{
  "n_layer": 11,
  "d_model": 320,
  "n_experts": 64,
  "d_shared_expert": 0,
  "moe_layers": [0, 1, 2, 3, 4, 5, 6, 7, 8, 9, 10],
  "routed_scale": 5.83,
  "balance_loss": 0.00301,
  "balance_bias": false,
  "router_z_loss": 0.0001,
  "init_std_router": 0.0201,
  "norm": "rmsnorm",
  "norm_eps": 1e-06,
  "optimizer": "adam_variant",
  "batch_tokens": 131072,
  "dataset": "wikipedia_en"
}
Below are experts of layer 3 (counted from 0) of a mixture-of-experts language model. Rows are named router (the router's row for the expert), gate (a neuron's input weights, with its number), up (a neuron's input weights, with its number) and show model dimensions 0-63. Each number is 500 + 25 x the weight over its row's rms, rounded and kept within 0 to 999. Numbers have three digits each.
After each expert's rows: a language model's description of what the expert responds to; "gets" lists some tokens that make up at least twice as much of what it gets as of all text. This comes from a sample of Wikipedia text that the model never trained on. Tokens count by the router's weight.

# expert 54
router:484498491495495530488559509455531494489437491474551481500540476511495472493476506473533435552494526524467511531535522507491504478481489497533464503523497477513502512516550519490501529468492508
gate5:517524482480522517485499476441486511485517530501499528499501510494520503489490511521488547446546491576478488508471435496515511506444517499523480515503515534442496488436485496458511470442503515
up5:540483527464466499484506508551494486488481496500457490484479492520503473460547488507477541514493530491477514484510550465460477463470492511518500540533510520522500527461465517500481521498490489
Periods ending sentences, paragraph breaks after headings, and en dashes joining names, as in Iran–Contra, Hungarian–Romanian.
gets: "\n\n", ".", "-", "\n", "–", "s."

# expert 61
router:513497454511540494452529514474514500474482489490547448481521476474488482473490516469497456519519473524471498513516507535478474474475493514537492537473500505501480525477583516510507486473482520
gate5:449519481515507494507519504478521472514514561501486537482495477481519510526547477538496549495501471491514513486487493543479494525555557528516505492506486521454499534505513519488506510492481499
up5:541498485496507506492500498486510489532496510492483490490488479472517473528497490494469514513525532500506538495515513520474495473519477509490508501514476487421480527523511478469528501501500520
Pipe separators, dashes and header words in sports and election tables, such as | Team, | Score, | — | —, Total votes.
gets: " | ", " |", "0", "; ", " | S", " team"

# expert 30
router:499497459446505500448547507476509505465502520486605481466508445495571507509470514460488468535487492505477495541502496508463453497482522521495493518494478463526435503483554488527517478490499513
gate0:510511543502482501492466468484507484497482546526477468480516488531473504513513501533486483477499494526519507499509443505515490496526528462469479511522505509482501503503459498481451466552508481
up0:466478508533445526455497505491504513508499495487500498545469447514527484491531517516498517507511480512462478495459496540531484543521499499538486509498520522488497545454522510519514491474508512
Field labels and coordinate symbols in bulleted infoboxes after a line break, such as "- Part of:", "- Coordinates:", ′, ″N.
gets: "\n", ":", ": ", "-", "°", "|"

# expert 14
router:516500494509487502473557511461524536492420467493562482479503454480491435473517519464505473531529523502479480549504538558502477478505504482515460551535480483508482517530550476496478512485539509
gate5:469497526509522519510485500479476482494510458506504475505489496464461478541509519510476488481508502487509453520513475525504525525508510472504478494475498496509531492520503452483516527502494514
up5:492527500515492521499488512459497495474509490493494524519479529481503502518483517512517516500513494473502514522557507487480484500501515533455552497531469504513528535477477535477504493482497487
Numbers and pipes in sports results tables and census age brackets, such as W 85–70, "from 45 to 64", win/loss columns, and dates.
gets: " | ", "–", "1", "3", " ", ", "

# expert 10
router:512518509460480520473581510490550502471468465480521477480503468460529449484522554496506500547477513493456515518494487501494473537497533517487460495489504469501489505520517489522499514463524492
gate0:529501460522503523519520465476479505494501505555471514491479507472521489525517458501471528495509520498561555465522491518489511488465544504480466520478504572475477493461509524467444483511477492
up0:497500484511507518448491529513472500520505481488502538514506502510493448478510513508516526447481520492488552490477471524506520472560524480481444543537458486492528499484502513473463485487531498
Endings completing common words (ely, ing, ine) and linking words in expository prose, such as with, of, such as, like, because.
gets: " of", "ing", "y", " with", "ic", "ly"

# expert 60
router:506527472476534483464558521496522487498470500490528465508556430508499509480471508463469467527511472507474522516492518489486501478481487533514507523516492493520463534484585492488500497475499541
gate0:496532482545485484515493451471504542505483493490495491492502510497448483455495468508489506512520495525523490512489527482511525470506508508478487486512469525498498535549502495494501444489456476
up0:546521503514507480530480493488484431521487520461480482512502540499522545473514477529486502482540482536449490509512475469502480520477511468496515496491470491510505473468461527523518540536517505
Tokens in chemical SMILES strings, identifier lists and taxonomy boxes, such as ring digits, Scientific classification, "- Family", chess moves.
gets: "\n", ")", "C", "}", ";", "\n\n"

# expert 5
router:513487484479540495457572525453520522457503477462568446503529469501529470497449500475493447499490498485452483538518512510442495476466466512518467516505486472519473525501551493501466530443516536
gate5:554487538511497516543506508506511545530505481488472509503482485525531504505487512509480476528524509555527507476465451495490481497531519463475494486483469463519483488467528542515521528516529490
up5:516474494489501501513533491458482503434498515478500550490511500499469492509468533531501482508449465500481484528437466476537523501489491472521465506496523484518509467479446523508505505448492473
Line breaks after infobox fields, sentence ends and headings like ==See also==, plus closing birth-year parentheses in biography openings.
gets: "\n", "\n\n", "==", ")", " ==", "==="

# expert 31
router:513500499504511489482576530468527537499414488495529480475551452493488445500496551463523445526507520505488486535514522551505509475521501511517458540487468493528463518524553529507481533492527502
gate5:515496490508484503478515480514483487472493528502498511497466461507492467496510490493496468510516454536516443459517548506483477499549522520464492440478497482509456513461514511512518446520457506
up5:483511511492525470528498507479503503507505493479492516525529536509492531516469517471471540499502486519498519515482527511505530493469474545541466557500504556509521501455526511469482514512506531
Small numbers in sports scores and statistics tables, especially tennis set scores such as 7–5, 2–6 and table counts.
gets: "6", "7", "3", "4", "5", "8"

# expert 56
router:490516507442508541461581494479545520443484476494585447477527494501495422480502526454535463552508473489466504525514531518483481528529497505471503517517491485521469506505510463489480537446506523
gate0:480456526465484491489458483543477502518497477525468522542521489446493508484513508501498536532491532521496460469550479524502527523505497487467508463481502479472505471470501469473465555541476519
up0:458477562512509473490500458515478523514477463516422513514467497516499479494530479465485546500531483493508479494479497538528528502536472531464471447482508482508500472461513493493510494509466474
Past-tense verbs and following prepositions in career narratives, such as co-authored, lobbied, inspired, published, worked on, under, according to.
gets: " on", " by", "ed", " to", " with", " on the"

# expert 23
router:481484486483499514496556520456550522485455444484556487475511482502497444518484513455529474545511538491471509552492528525490510496493480493493498535496470482509474515506573505539486507486540532
gate5:496512501519487532493476498472539536484500459461502501503499486520495510525527483542455523480476491516507509509472511530485520517524498509496521549475530491498461509509444493482476501490476486
up5:482565528501494500504525508497472532520501470488486466512489498468492526489476483545519515502524527482517510494493509485500503485543534497502502508491510503473549539478511500520513532503529513
Spaces, digits and separators before numbers in codes, table cells and quantities, such as Class 321, OPS 3811, about, around.
gets: " ", " | ", ",", ".", "1", "–"